Weights of a small mixture-of-experts language model, trained from scratch on English Wikipedia.
Size: vocabulary 9692, 51.3M parameters.
Experts: 32 experts in each of 8 layers, a sigmoid router.
Training: a variant of Adam for the experts, 293M tokens, 9345 steps.
Below are experts of layer 5 (counted from 0) of a mixture-of-experts language model. Rows are named router (the router's row for the expert), gate (a neuron's input weights, with its number), up (a neuron's input weights, with its number) and show model dimensions 0-191. Each number is 500 + 25 x the weight over its row's rms, rounded and kept within 0 to 999. Numbers have three digits each.
After each expert's rows: a language model's description of what the expert responds to. This comes from a sample of Wikipedia text that the model never trained on.

# expert 10
router:474511506503446515490529536488523515500518500486493489532501503506523542461504497522451518514555507451508539491500499511530467478472464524490527515500469479477532467477471526483547508506471482511517460525502495492508498539473484480528493512481498476480509477526483545496503454523509463467456502498515471514520485468493476498481525489552479476444493545518508497516515505472502488483472500486500462520516484481498504525487477539479552502494495580476519489484526535472514506462506513495473524516525470518496495532489485521464478542513497534543481561464525490541511477521480552503
gate0:496508495504507489514535489489470471492465515522469518538480508511483515481511549489516527506509496517470477497531465501476489497506519486480516442505525473493481487470499455483543516500475511501493512496502520502504457478496497494536512475494503524472489443519505535487520496521478493509486561507503468508461456502492512487520499495524493497495488512517537475461487446445532501492477495454509455544511471516471459485478474492457571520441497522499509523538459556508521481501524535483487526514501503539504523461522510491538518514498546479525555513498476508536543509523455505463
up0:477504541525516470498428521471537502471540472497518493501467510520510505502472500523534487515480504503537543492518512526502476504508548508475486511508486500498487484513525526495474474504537493489515487496495521473501506513503498515460537576491470438518495515467502517529488468501507523476493478493521527501518520514514486498512487480474537494525498486475472521513512556509499522515488495540440530507475494513530537517495520527533537541524496520506489504507485458493553502470472475502488507475472544473524500538480499507441512495478430523545454442517504470467481505469471524502
gate1:527523511508463498501504479490490505494495463455522477473540469520501466497482483536492503513478488526499497474492489495495507496484494471447493471543475495512487517468503494442506489492521515486550479449519516482500506466528522519504471433484497530516482507496528464504573442477530494519462544483499469483504485475532503499468474514530496506502500503517494520534537506477522523489473502509534500503498484547493531497473549542500514507492496509502494464426536500513563541476504515527472465475471448537489523517496491521495466551517504506501445513472518499508488527512492517493
up1:487463503506516481499494494510487479510469525536447506511484508506467507503518548497488494457473497481470468513558496468497521466511505497513476519493537541542479480497506517518510521478497494522462496542513460513544503519479508467545510495526517478485524502509437511477497513511522498465516496492482534500505472524460483469567491530472499467505479510489489472475515489493458500477496461488479484539512481495500466519499485491482499490477500477552489478533474506499488430479533467439537509489468517494496548495568477505537516495485524453491524501494472523459506500557473473493
gate2:510464575525481465538532513514477462512495496481538480495527500474482490504479507470505491489465497479507484516494486518488528511530543514531502487481471482495468474504515522495461523494549493453519484476498486456463478436550485490514510521507544512508492518495504484531536538518482493481501506457543539531479484487438466488549524576537477483444477494510509492504475476507497542552473508501466485497508489535528503501525457496488481493518504517502459473482461519493529483545509507479494536494509518474499488501510467499478471526503480460488493498457490493488502504537496516506
up2:466493450476492466495481519502515518471465517467544515492444548518518482527489499436496507470545490526503514497486520499488498525531515506504448528513477498506509496533504478510514475497490505530472447484516487517495529538525536574467509519520488495500475509499452511495509490511506495536540497549477493491504530483526511503489492474491552506487503472498532489506510507522520467490485488500526459484464544479511461482470542487489454548482510495479500513509543515498474503517476454473495435488487505504527490483465516533530506484479511576496479527503520518524550489490517515521
gate3:520452497521463468523533538494532476510468494521486512457529517538480549496516516475491535483473505440490499503493466535508511525465505534488482528499518513504527547497539496458533492495485500500494536490500518514484492407484550469489509552529491472523527496476541505521463520501487459477483511432446469505516495502475493512527480529520520498497494512455492524495504507474545524469485497486506506489562481500508481488493522513504504474495515467518507476486503505476538518505534538526481473484478516490497535476503449506527471525493524501557524518475485519478483509498491489497
up3:496540502497527544486482446504466540498544504496514536535495497485494506525476474526495518498545496532538500466452521508513510444523462484519494447491491536473515482458457508522476480517512487495516464483531454516522518524502457513513516486489519552494489489501479514496528469495495539507489514556530494484466494496510492469459553468487475505474523479536504468469473531538517519546523463559495484532437516534502515492483482500503531503471514513496490500484491496543516481507470484463497518492489473495505488520486500517511516491483496507483461475558498506556516514508472477513
gate4:508503503498489531506519498516460490465485475483505502505479483445479492510499490494440515536521547507517483477531526478520523505512480510516535492457473526498443470571468516530511474551492516485513497501487504493473518535458488492550473508525493522524496530496507501472515488514489538499519474498529472476540528479506577528487488497519488495470505485526454484501524509488472477534480547510540448473512501521489541479501486483485549460540486508509511540519480507482452461491474488500441484495519504476486485469501478495492479474531492505463489506540487509500550523531481512474
up4:491506532482493485480516499536489504506462466494507485474503500448501483476516511476488512511498504482502504490475486483542487504579506472527538541454460502438514429491491531497528506514482513505469492507504530512475463496493464526545479523471514531482501473518527496515491512507526497445450489479491508498517525511469474496497494550539459514463503507513509469493470511442470497486480492454513457520505487531485498480486463501425517501515519505477507468544480534553496495506476522480517522508455466536492530519524488518537470513495512466522473502491487495514534466522510507506
Description: Common Western first names like James, Henry, George, and final pieces completing names, such as Camer-on, Les-lie, Harv-ey.

# expert 1
router:475496533526478513459543521464501509528492491513501513514552510540522555498528501563475532524557465479477515507525522563540550491481501473497502512478531545508471504497456479514526529509532458488539501503485486498515470532478518486531476481535519432521495506475512517482512494490485471482546512499500534540507476443473525505507516470502463491518535506502522465520494493454516502482494506465480490466491462478519513533465501499496533525561526502494489476445504504517516512505478498494492490495483478479494489490471499498486503534477522520496493495467524520510509520493503559532
gate2:492526501483527519517483442536520443500500495530468526470508546489494537496474504474499502505494475505503475533510505483482494499501482464478510465513507500508525511497475494514461523514517503516523501509522521506516470527474529476443493545466528501507490506504549478507499500532508511503492546525499540501485492486510507490475495519583501519470482524494516521475500430484452504496518503547464516510478499502476533486491548473480542531481554479494425481531425523489545515483543460502506531511486499490536493536467522493511489501475523495535490495477484473481503492480521514480
up2:479508493498494515496498461507510484477483524496503494591470479474499504506530497491475492519530532529488522512494502482491498497495456525515479519552509491492510515499465484491468505490504522467543532501476482497535483500535479453467527469495531477520465490495501509524526483508514431515481539535529518518496531496555458495519509534533552527509489458546499481523534499487491447467541514461503529518501501534478525540501491576489548502482520488466491501472507535495511532503512487521488524510521500447511494516510480494513483516482499519480477531471446534507485497507458533519
gate3:541497479531483515498504471521502498508513463518471472566524456530482506542501509506476494496540460497581512507533509482471532525515468541501508473501490482520509519480462527501507478512474453560503517483512466522502487513527502479463524520477550495527491503471513456490513485498478466472524527503440492513477486478496541522473495496489531469481457539506446495485518489510518486567520514507495494510494469513462521533483533464523464527505518502514498484463489488507487467466489470515512496500515486477498521500464528492510453463478501506485489469494532530484536498465459518494
up3:458523471524530511523526514444552462514489536533527519484487497510494531495502494530493461487474477481511511498459495518530487481459504513466490515497554508483536483461525527510529519508529514474490482486518469474473493498493492457515521520478483478515512484489539514522497480506492514569496438512461480502487521506541481471519440482528523476505507472452504543540488513520507483483491434491503521552467508517519515499510502488513520486491528485536575452474507503546515485499496486471494527462523493466505526478485466486500501507530531505487493455536485536518497480500498505507
gate4:519485512474540496465523512508557500528492518521495500486512523575490528516500510512493502506492558532522513527509484475479513497496492480486500472536507481483453486500479471506510527535486509483523495484486471555494478433495522520551540488482514502489495453520530518517532458466497505532534476524502491475509483539486531483495464518482484495509478490510508504537469511489486517472489508480487483526525503487518517563522477521491524485498522443501489475500456509547466543484496498480483451536513490479527480540448470509501468509491496508438549479521464539516510496530509520464
up4:494486545499506512463479521464518510506511510487554513490509509484472483518511476506493508473490481461505517524528495509453519479483454552498504539519477505526524504490466488480496443500505552514501531497491517559513509493499512512460482502497520501517503489431455446473472487522479488482483505471518542505494532459494494460502474485507538487485493520489534481490484492437519539497479537492452487469463468516511538516498513463542504487476480503468484518524530487502452496535500500457522476507506478522498505480532476502547493518496512556503484512467515475466537440495467523503
gate5:467493507524491503511496489497462471509505480496505564497482490530509496474539504486492539445504460497545508516480508547529536525503529525528530497543513501510504456492485563521496490509463480508452525502518471489490507525538449519451513467484507494466490508501553470492479445466521473501481502495481506479491510489508532502514515495524473507511510491529466466533468512467505484503493510511505480522570511528523535524466520482500506521498493504520494493501492518490551507559484491466513502482474470514509524485505427526527501457534488449505500476455485497546490478469488524492
up5:536504492502509496488450488521504513500469510483491479503505466514511526553499457513551455499536500493515501524490493503459449518511522537481503521503454501535551492492494472542446503520522523480498533477508460514496529482541465516481486513485514509515502505528462478518532530493462495520486462478522482475529471575501475473535530492452486518481535488510520535493504492472540486519522470403503525521499512515478504504501529476501512483466497525536488506464467475509477490493486502480506461502527515503472479509507510467486516478461500489526508513495512453472487468557491490499
gate6:536493497534480476472518467512490505492481542521483494480509553563528504479538515548474481497469501523488523514498511504523521436523538481500494551487537507486517504512533499530497542496489479471494511501469457548514488486507431520506538466500527474528494513489460481505554495474508455458499484559518503516511466519500515517508511503500471508469510478547525507561501529459481476522525523499513490506513479499492474505491457487464493479472539494485526429450491500506519532542513503498511487483495523470519467503498518504475492525491462532479499484479495510490466518489502516522
up6:482480516441529507524482493490501526519499527532537450489515474488487519492552476551517464544469510491449483510524535497510507526515561507525485514527482458506495513501522505500488551505495471513498529463471581468521473503543529519485503494535499508472481489462457471509494481494499498480504533513485470545510513484515538511507473500534516518487513529496528510489495515524468535487491490496518563501472512505501520498494499512502518511488558484508475512481477525519493478479520489497528492503440457465494530489496534548552518514493490449482498532515500545521512467523517472503
Description: Opening pieces of common technical or scientific words, split before suffixes, such as cop(per), mot(ors), prot(ocol), inn(ate).

# expert 24
router:522509538471455527485486523499497519495469494485490489497526523488507509489502482528471517516545505487508525526510522497535524509508479520487481530491515467542490494493513517523501505554486454489542492479491530486540520515483518505514536482492459470540522478458478503484456510453472484453513529510512467516471485539474522455485479511495503521458486530511508475516476478450504528457533496502482477496503447519497470525504513531462570530494536579484483516484520519506510540483452523472528515491535512527501503554487469525479480526473525492486507517477508493505487481542514529470
gate2:481438515469536528487475470496479538488516451477509508546507535541455495520493499518503485471562541511497565520530514503500524477528496509464521502525519531457498484484460551510502520519521523483557518528488533470466538520477529503495487513498475517503490463504501503520470496514485531515476499542483541498489515497511499490489511516449473513516496514460470494512487479503470491515504477519528501468466477515530502515503516479500490504517487444468466480493504471526536498452464516487522530540503535508515474537474562523470516490513468524501510518502545528512510488481471526471
up2:493464452516481509524545519524517468511467496505522513494493525490510485520498486459528487529477484483534487487466527515480534475507508479487471490478513513517506532536528464508519463539499519512447499495538441459517510487521533485493504527503518465531482548481496523489527480464518444491492496481532519519490484508534522529495489470517516502459526458539480493518527486527530459489498544478500478507504563497521504478481509501510511517526482552512505515532496493462467484521538503456451501457497475465438467442474498489495488508485469488483497493518501501494552524525514498534
gate3:518498530470478517491532512523509468508503476501488516475500498480472521496504502520525516495473507483444520494450499474493486487494472480492527523557533528503476543475528487529492487500542509482529475457491495476519464515523508490473491542492485497510481500513498501530503478491524466489431489483498504500495531501504496520514586550474471476499492493488471507526474549504488508535506567507486487497556495480488510493525516519470444498461493503554524512530540450507549530480533543535527507475474449469520536522474545477510494489483504526490497494507506516510487495479486507456
up3:482505538537555492504514480504476477479446538483497468492479498466494495459525488454526468519508474492527463493498487483530470550514546512516468512474505475513469529507489504518502540488494487527448496506470477492487499465504513523453520512464490543524534525494531465485514498537531512516538534486491520543514513475520487481503472484461517493455477471492530482500506494519527511506466472491514534465510516495475444545512508461509481489511500524503486482483484509574479513513482442477470486450499523480490501459509513503499546487496510477502528531490543472501555506520491520507
gate4:509506470510508469507517497493491497498502530483535493540489491494502473530528491536493503499586487472483468494481496469491526497506501505488500507497519467477527501473480509514508504531518477459424474497529509519526499534516551519493522514471527486477550536521509528433497512507478494502516500492485510529502483483500507494491501475547507527513544489543493473545494440474459498467498510485444492498510516490494542509511494535515542494493510442521510499526458480486480493510521472552489508551515540473482535511495456494512574497531544505493501525507507547473511484524501517493
up4:491540502503495549476490491471479502500481525521475472506517484499529511491529540513489553472480443529496502507483460509503495540504504519498498499515518480467452489485512484479523486474453517531559511454502440462498455474471490493513532448461495521478498467518538465533477490514481471492492507526486488473476486490471494495508527501494497487531470490473504516466495512513516504526526466511460516561464494475502483487476554491516463487488524474546550489474491529484534504506455480515485496492441469493519460471486494504526509493510483510457524476516441495518477510480506502536
gate5:506497511539447490525511481479467488502504488483503480525506484516479528498504464574545451485508512478494494486467522521535518489509472517444521519464537556502521509513514486508491496493517512527528495509479528462513446497493536504472444486506507518520526507506467514514493511490488461470479463471500484473499523528541468437536492482507507497467489512496560482479517512510513512481514529497492444555479463507525483507474489486498525541532515527522544479509529479498460508538526536517456495473502502453484487508471497462486504489498526506492495487466485511485503514560471518531
up5:489488523480489488530510523519506524509491490495496527491460488498505513491491521436449518543465497467509511495471514504474515526493539467520453478492451467490507491449528494482511472516472497482474532511547473579473484495520491496514490545494496462481483522548529522457471482531525495526494508515491504541520448475476550537487522514501507462528526476477441498483532524493500498502491507498511510477468499470555519506525488529505467467484472479505485520468454509490510452465509487477509507539479487520506490476523540518494480485508471467550532524539485479501499485476511511493
gate6:451501486467479516510481499481473498541482479507462549489556470541472510492507512501524480501481497518526490515515502509481505486451518482495525538465494511476520485547510479483500510503503495527508501544534456510524507520491507468514476461483466495458491497492519467521475524502462483492508449511471503516529536487500465518517492508489514487460490494474523518538536468564490510519502491484502483506475454501527506502512514525491461458509515426485484483436493499511516537479494519466494482557491492524522530528502481487542425468469518519505441530499466481484501509482495483492
up6:554524523536546480470469496482498530503519480536471507476519463494482494512480529508506500469483491474544513533509538434455517478501477510534495491521474481490509527486504510517545481475496544490517489493541493515510511543507427497478504527504502521481531459492471508487539509487488502546485501484433500475533497516517527524489494498479510471526497485466552504530472504496506498533494508541481526514514523516467529490491479520559482434542465513495496479542522535529507507502514501501500468526489507450497512520479468532529483494530517502524515447453493506507506522485486518512
Description: Second letters of uppercase abbreviations and codes, such as country codes, positions, state abbreviations, call signs: SVK, OL, OH.

# expert 19
router:550497535506511471476497517522505558536537437495485483506508482500478596496515495520460537517531506488502521476467488465487486557467471514521520539477463503480530493473495511511500491547514505483537537456487488529490480530478463517518488475520476520495494462496499477496487492468445485463510510523495502510508485488485510470496497523548472483504505575501496456498512466477503497471477520510521497516485454462472491541485502499460507484482505495519492491480528491513505510492484547499537529518532502491502481506508489556487478518514530533504517493479525511543497509539515549504
gate0:511502459469482520546505503469486484490493497449545507513522526446483489506514486497497505497497474541516471509509500482499492513534457489507478500454498500510522559521503543467514514532508455533508511500534519522492514533464505503554478493538478504575497558483525513443497509505495517481479529498512493490487496486454496498501506492506521520501532512535543525482535545521547443459512465527486533457525499532495544511521509489530507518516506499485462524527483470514482512520529544461493506510491503456468562496498513511495476506503470487494528496488558496515506522528508492512
up0:505528510502506529539532513516520513509479527488493501519517544443513519497500568508513507504476526518499514562497528522491505526531493489500492476457536501529514473535518495524494523506507501495504509485495498510513496584461467524555459521487479506532514535533537537486467495468477519450475482524513517492519543498449462472526491519530541516520523523513526463518500540518534534468510496507500509493515476512503519521470511465498523496523521487485478498528468491529499555468534494485516487499538484511504525516511509491489524468499509495537521491474548529518475488499448451461
gate1:483522510527481505526511495510491509534491523492520454577535542464519457484480481487500478537528480503492514471532495496515516487495494476485443564522477500479443528481528496497487502506512512449497512530518500479496495493458499485499492490504447513516497484485518502475512527519469520476449503507500469449518502511485509492496493495476486478503573523466513470528524482526490524489510467467516540489507509476490533534470550512492511515457534478531522535487499490549504470501492525485425541457480532499511507486482503473480513509524452509485483490487508510490524546512478472472
up1:493484437492506527515514523515484499531494508512489456562545526503572470480529476489490468513527499476531500488483552497480484480450519511506474577479496502459489518519541553539503519522486502538491533523489526503462494505519529504469508502505438495469506476487499519542542485489507470535444467473510477490515524525489471483523477505504550495487528490465524490485493504520469454477488523494480492512524509506506490472454507478539505527469493504524491509479523487513512508465543554478496529482517456518531492523485512474529498500497474535519503482498512492508497529501503512481
gate2:507498510514511507504511551522522527516499516491496499458496481507511541529506470517494475531518480493531500502526502492463495459476472462511440537488516492476526487503493496530516469517519442481511492482479494511499492549512492476511509492535530512465544501543498489531524505463520469495460501524514529504537463488495492482469505471473513453497527457466484446481493523495538482464521480524533524484510495470537496522483454485531458491494548543531474498458503483451490504506491518532469476514502506446520468481474500492436486540457451485482497506473503454507488486494509489469
up2:490511494438477505531551497466493506515483510483483489530553501524498475502489535533464533481485492522484507487463518514553518499533515526482529478520507503533491492519526465486469501474470521533506485533542473492525471432487549507510462497514501499530477534501488518494491515524499524513526517490477479519472553500503493512486499494503463534519535571514521533508529514507466527472499471476478486477509508545471508461514530518449507499515474488441512509485498530540502455502504467538500508476453472519456554518519521501546510471527531486502489491522498521496479528492486504509
gate3:518507458471489493478493470523476507481493480512519507520477481477476494485465504492536501508501481515437538518472483477470484495510565473487495527484531501459549479529497469514505522525530476485488497508501544521534466534523482493488494486470489496514528487505484507549510518446501505486517564460474503578496506540472487513512489528506514463488494489549480483458517480520481489505492508454489514506490494459529493538471521465493524472490485512524506476525504477511528496487490552526541505509520537481533488520493532501496472451501504487544502492457558548497468494516522469471
up3:494499509511520468474491492515461512446516501524456477547484501467490500501487541483495515495549510521453479517427511515468508461508496491497492436507493518488529479521495490525471512518512447459514513479491490506509502503482462532484560486494546513491508493475486473532470526424465473455499508507488490506529481499480484496510470505496470441512525484502454517505527491478488533515502565529524482480460494451482500539552479486519510468476504487471525504504498509507519481508473521510523459484487524523510495500456516527461485523486508495553519516496501476490475468487527507496
gate4:516480573530513483467489519532474524517508527511482497496520520517495510482507535506520539526506481512488492515530478523491500551526489497468454525475507521448498494511481504542490472533512476462530508491504514476472489513505444513471527516538507525526508509504515485467552512508521490513530524485471521536496465496513529496480513536482536531494467450475445469477488489497504472491524505491511451501504480513572472487506468475502488511510506510520442491497502513522530532486524509536478526513510503430500465501478502533424501514476494558470473491482502518524514520483478510514
up4:540435539533509487505512523543505468483508540515491472500506512509515550501502506477496482488482499522495492538556467519464458523498506503474494498500518474505480508484521524493477505547517522535510493493507524458491500538572471549435501484481501509476519474530489453499504487498499523500512525506449556521499482511493520450525461489486510528496458494487442463533525481445483460534514490486485488532470535475519489507516482483516471506488473503516480464519494498525473538514505499506519495471553517518500520538489550504494501489510501476494480489520507491469481511454513458511
Description: Verbs and nouns in sports match and season reports, such as finished, scored, won, goal, plus scores and dates in results tables.

# expert 28
router:457518495503468537519519515457539472471522507490466475512482493482490531429551505531458526482522498464490521482531516522506506502490517480472529515454496511518469487465493492490535501504467486521529469527501502449523516507493487494498491483498499490514504497493491534501474464535536471468500520467485498477494494478510515495500516460485481471492531541535485454506534492468503519515506490511481487534479481467483529516489474532502528527484522540504521432487493548492509491488522502486461465490486485534518505501458491516446487527492516511573495530470502536536505546525474568520
gate0:513519458514510523493502521480480486512484474499528558488472502515517523489511492488478536532542491484484542484524518542489475491438555523527517512507502479485453526497509506482467538482491524516489458449480508525512519493501540484470499491516546496510545472533493535459491491460510451553506527535481488513529490496488476488502518506482501490484517528515503496477510545489452524495458515472479474516540499501430477479564528507505503510475525489479492521487489502504514470522525530466496462546471500484455479514504479477504488463518488526522507513480467436502508526523480483509
up0:497554525496480481536491483528528516472506505485503525470489502505492498534497494512442442509432516491490474477447528482511472490497501497495459497541464499514472518560515509493524470523523530516504496517477467495523522513506476504518528457514512446499496511473517512537506460553534489529454471477481517502444506496509478573573471495486498514522509461522479490505479483469470494442519505548537491534473502500530522518468529503483496463497487468483493498472483526504481540535490523522480517498508499511544483481517482510498495526483504493523519478494487498479482512490514514464
gate1:490536514507502514464485467453533516486524494458480518475499513509490537552533480516493505462478495498476537484498476510518517537486491545491523499469423513480488481478475528476484486546473464501482474541505499471466540478482493529518545503506483457508506519452504512478453466480508480477471471512530521510472527487493513537492504500519483459456489503496489451510513501492479532478530488503464517494507474513519520498523506541482541493507491479422534492513496508539487508508518530502525494513486487510506491520469482477507537562514470492537467545501469515529494505515455545497
up1:518487508500505481496505520557480520493494503481510499535523485511478512515510466504495504536515532493515451496497537516532501473499482446493506516495546492525532486514514458527508494502515489540521515475511502514536524529473533466493462536500519509468458495483498494495523528492462493486528502511517466539529503513557529512523501502509528542542531510499483522461497484495501477509495496536520504560476501528473500509465517428490486519545484516508457514492510458469520510531514451544474515462509539476489505444491542547504486469530527497450488451510529529491495555518498499483
gate2:509547510496503488533555519476505476524457514442522509446505510507537493502506508487497465482457467516529492544534522508465504463520484510479531503474526502515454523542449523524504467498516486522504504498451452526466473505495551468487469507490488493531503476521524473493516509521475513501458505502498538481563439511506490478549507510471469485467495523492483495492505506466501479461485510523498526483448511473491502525484529549498488472535488498526508526481464483515466526498507480501531489492486520456495504496449529454477491490454514525486507525471532495484486483484479512521
up2:520495521527534480546475475524462470507436465478458521498497496519497524530526512496472461460510476508485488530499471498512486517532488505504491456488494493502509501521536482474531500516505492480517482518494556490513515489498493499483440518499513494477470515453431478491465462535507517510526458530521520489499523509491542504511492510538533465522484447514510461472516486504479510537507511440506537493483485494495495450501503563521517514492467496514550479528541464525466522512534478468506526512493518474479450528504523478504512520508485461489484544495475545481488497482521491528
gate3:484539529493454511480516540520444496500536510473510458498546507517508500542512497463492534490507518505506513479512457525541505495509516494519520503469472494449534459483510503513471477537513516527488499538504507497493478561477463548519500508491470529489466539476510483504494464517502502469525479471540472509523464518516517507534491497550500508494519475487534456507484520512512499521508501540500476515493544533498518512427490503456521504504529498481480475476552533516535499520506493498530510477504498527505556480469444497511499477574527523542505520523513514537524493513493502505
up3:487464490502475524479540530540496476491523534507502474516468505550524523464492530477496519469502492496453507483514478478470476488498519517474513505493498500475503500438489499455503493533495541507481476487494508498412508480511504527452438511473440479515469477480467481496473487531483530475507485512519452503478465509510501486490471543508502511473455486467518519501475457481492488478492522513518534497486503517482501495520504490546500523487455474507511478533530501542523514481518490469500555497534483533524512556477531490485445533509449473494496507468509503515509484464480493528
gate4:469507484487449495551466518502508492491491495508491520483464545529520498520494489506507504489480506474517504517460548442508474569515536496541526535514535425464532525509504521503517524483471501474508525507495506514481524512499524501497507482507514458472509468513467553509464524516526504534493467524523506508500499548515476516475494522511531473490522521536531507481499466521499483460517506522480530544483497518509517494543513514479505455516436505472483509445504473510495507495503530515515536534524515498530498507557522475466493466504510499569509504480515527489482461495516462508
up4:535498522505510458483584469513503509457481492505516500466474484485502440493460526496516477488490493471501498499485447500478467474506527546511485503532488478507503483538469519500472507484527512513409496473534489517472475482490490518509495518485472486446492445482516466508489496443473522488494520491534507514469478486532440479471511496494524563479477471517495527532478543487486464487486512461535481462523508466447489464513479508485503467514480510505494495497544447509485505459517492487524523459520500498473498514496499521476506498520498509464487522489508492502481482514472498492
Description: Endings of Latin taxonomic names and other foreign words, such as -idae, -ensis, -aceae, -us, plus German and Dutch endings.

# expert 11
router:490465509505457470521513485495502502487502518480487472527500473510488532496535516530462491489495511467430504512511522521498521518472498492492521534452525475523521504521456532504523536542489482474468467532517496497492528488489530505542510489521489444490522463487479474471459522501491462468510493485524471509514443477472473489464502494519506489477492538525480501510475466459532524466493515489478503494519462468481498531511501516452582535520492482477527481474546507522512525477525509513511499501461481517519480477505495516504498489486521514515497512473558547524483510582498533518
gate0:544508538488505466515538527523537484486458507519498483528561474481537473471495534495501501525488493551473527528450503537491494498518478514508510526493514481494480493503471513484531532510554528470528552476486499488522485500452507514470503516488505445505474447528524528480478547456466519517498492523487505493480464532495549513498493502460527462486524527517466528538489547496509491490517483457481488521488484496500480464475545477503503551526492489487489480510484487528541496470531529518495476523463508492478522506511509517486521519474542495497534517477511543540528483524509529470
up0:498500536486489478498547524547568490470458528542502481506492490512533522499488513491503519535489502509484515533472543479452488476534479509487507505496544484446505523485466506490524548486529501462496538487487524487505490483492528499504528470477469438491482469497512468498490543512462517543539475519484480485496510508462532495495492518497503510502535527508443499525507517466478495491510487467477522526499495491528487472535536483516491513517486529486466482461456536553552526493546532542494486543460522480497525514519530519516513533500509499480521498494511510539547491471481518493
gate1:494490552511540511513512485479491492485437498507523513497500499498504490515513503497476483469495516517506483495494529477523503498493506475516514480532477479485501547491474469479538498507547531513489522470573496444524473505494527474478502487454515543470483494488506493433517493483513482491558513471508513498497519497510495468510493523466501471506514483483518491469488548522509540508455465490463484509510455528486521526546509515529498563492502520543493488532498492539499490488552518497497465462503524506495529545497450541520473503531513490480439446481511518447512524525510512471
up1:513495481500542476472484466478478528494543468505516489530454466474506475527516528533538520490482523509473484545504508510502503531454503487496440478470517506502495506514477479533481499482497471488512454514485494487519495460505478503482470479517510515481541538492512528458519503508474505504488486509513514510540498483487518500499484513495501520537492515476524526450527467469503532522500484441478534490508507525504497509511463491554514507477466495493553467542500478456527477489521491432522535479515521505519504515511500454523471519535496522522545404458490483513486516519474469492
gate2:519553497511477469488495468481495495515483489547513536509485504501510447497476555496491484513526460483500539491513489484485528479561479471478523473469477505487508478476517453515515489508506491483516476500477545508482465493528504452513477483472501499455517497511526485485447469533485481508473506453512510524473493496452502495499504518531519465533511472530505535509530503510481464483436532543526485474460464509492511564492481507496452483538498488494498517496484508531503494491463526514543523512512565526512512499486506469458478480496537503507485525484507484509504510564489558500
up2:513485476497496503493501511498512537522483513535518471484513537507467498495515481483483530525479496542520468512553488514524492485521450469527498528520521491511498472469523517465521490510535503506463488499492509470461485520529513479531500546494493461505460497510449487497487511481490534504494490492506427543488504531447483481509477531562519510528521461509498475491498454510528505510510471516486453475508525485498462469460486510523506480498502525473473491491529513527539499509523498517563492441527483483522452492493422501498537499478511465493513527556522514526467456499508485504
gate3:523500490501542509512474519485483436507537510537512547507513516486509513467470551496545488516495503502520501495510506451486506553526493493514486510496525493503532502506448446493511516501522552520482541511447529553519527501515500506465548461454520513520496537512482504520476485512517508481541523504466501490533505488515522430516497483468518505503500459540524507526532483519531534514499494518512505522478493478467478502504483483532548500470534478583543496503508535474511518482501460475492478510478485525502481479508510486485457474465498480501463523485482517452493487511512502510
up3:467496514512466534504500495524494517503490487500463503495459492510515533554490508501469503509497506526492511489505497509483471479482477455475486517535472485515472514523477480495528533530498495507486515546506463465527470531496531538515503491539455545475535473494513486472508480467486498548517530462521494447534495512551513462468540524449495501504545519492478455504486509522511529503516537453507481533494515509486449492504546519508511477450475524467473495499513501481487492494486571505524492494500476501499518503501556508500546536531469519455503496556520533514483482529517511469
gate4:514540486513487539457494494500502499494450493504427503536467539470484511458478520518495514484518527561497471508536515518519492485481525495519552508470545508517521476482517463502539518473466549507527503479508525521560484473471533485499451539509524485486524455551465500481471520440472471459479473455515516495514500528494519530466497493493502487510500482464508542470479487492460519459493535495508476511505490546454529502498516502504496444501518508494470492458462497499479495492541492471461532515479513476502512517496498517492493521491512477523482494479486496475532495481498491495
up4:469454506477508492487475522499483509530533527498525438511511497507537475500557449505483502522531487469465502502498502543479496491503499508483482500487495528482518539543498518502469473514486501521496539517507480471424475485486482489551501521506510506508464482552507463497469470548472494504479489506483494507512504502529470467485502473479467528485501487491506524507483481510528504525499483495453495518510508450580487467507483499503501478505464478524561479533536517474535488519522428499496527526512432547475498493488503470493513509510495504497430506520520524525509483496496498518
Description: Compass words and geographic name parts in location descriptions, such as mi south-southwest, westward, River, Street, Avenue.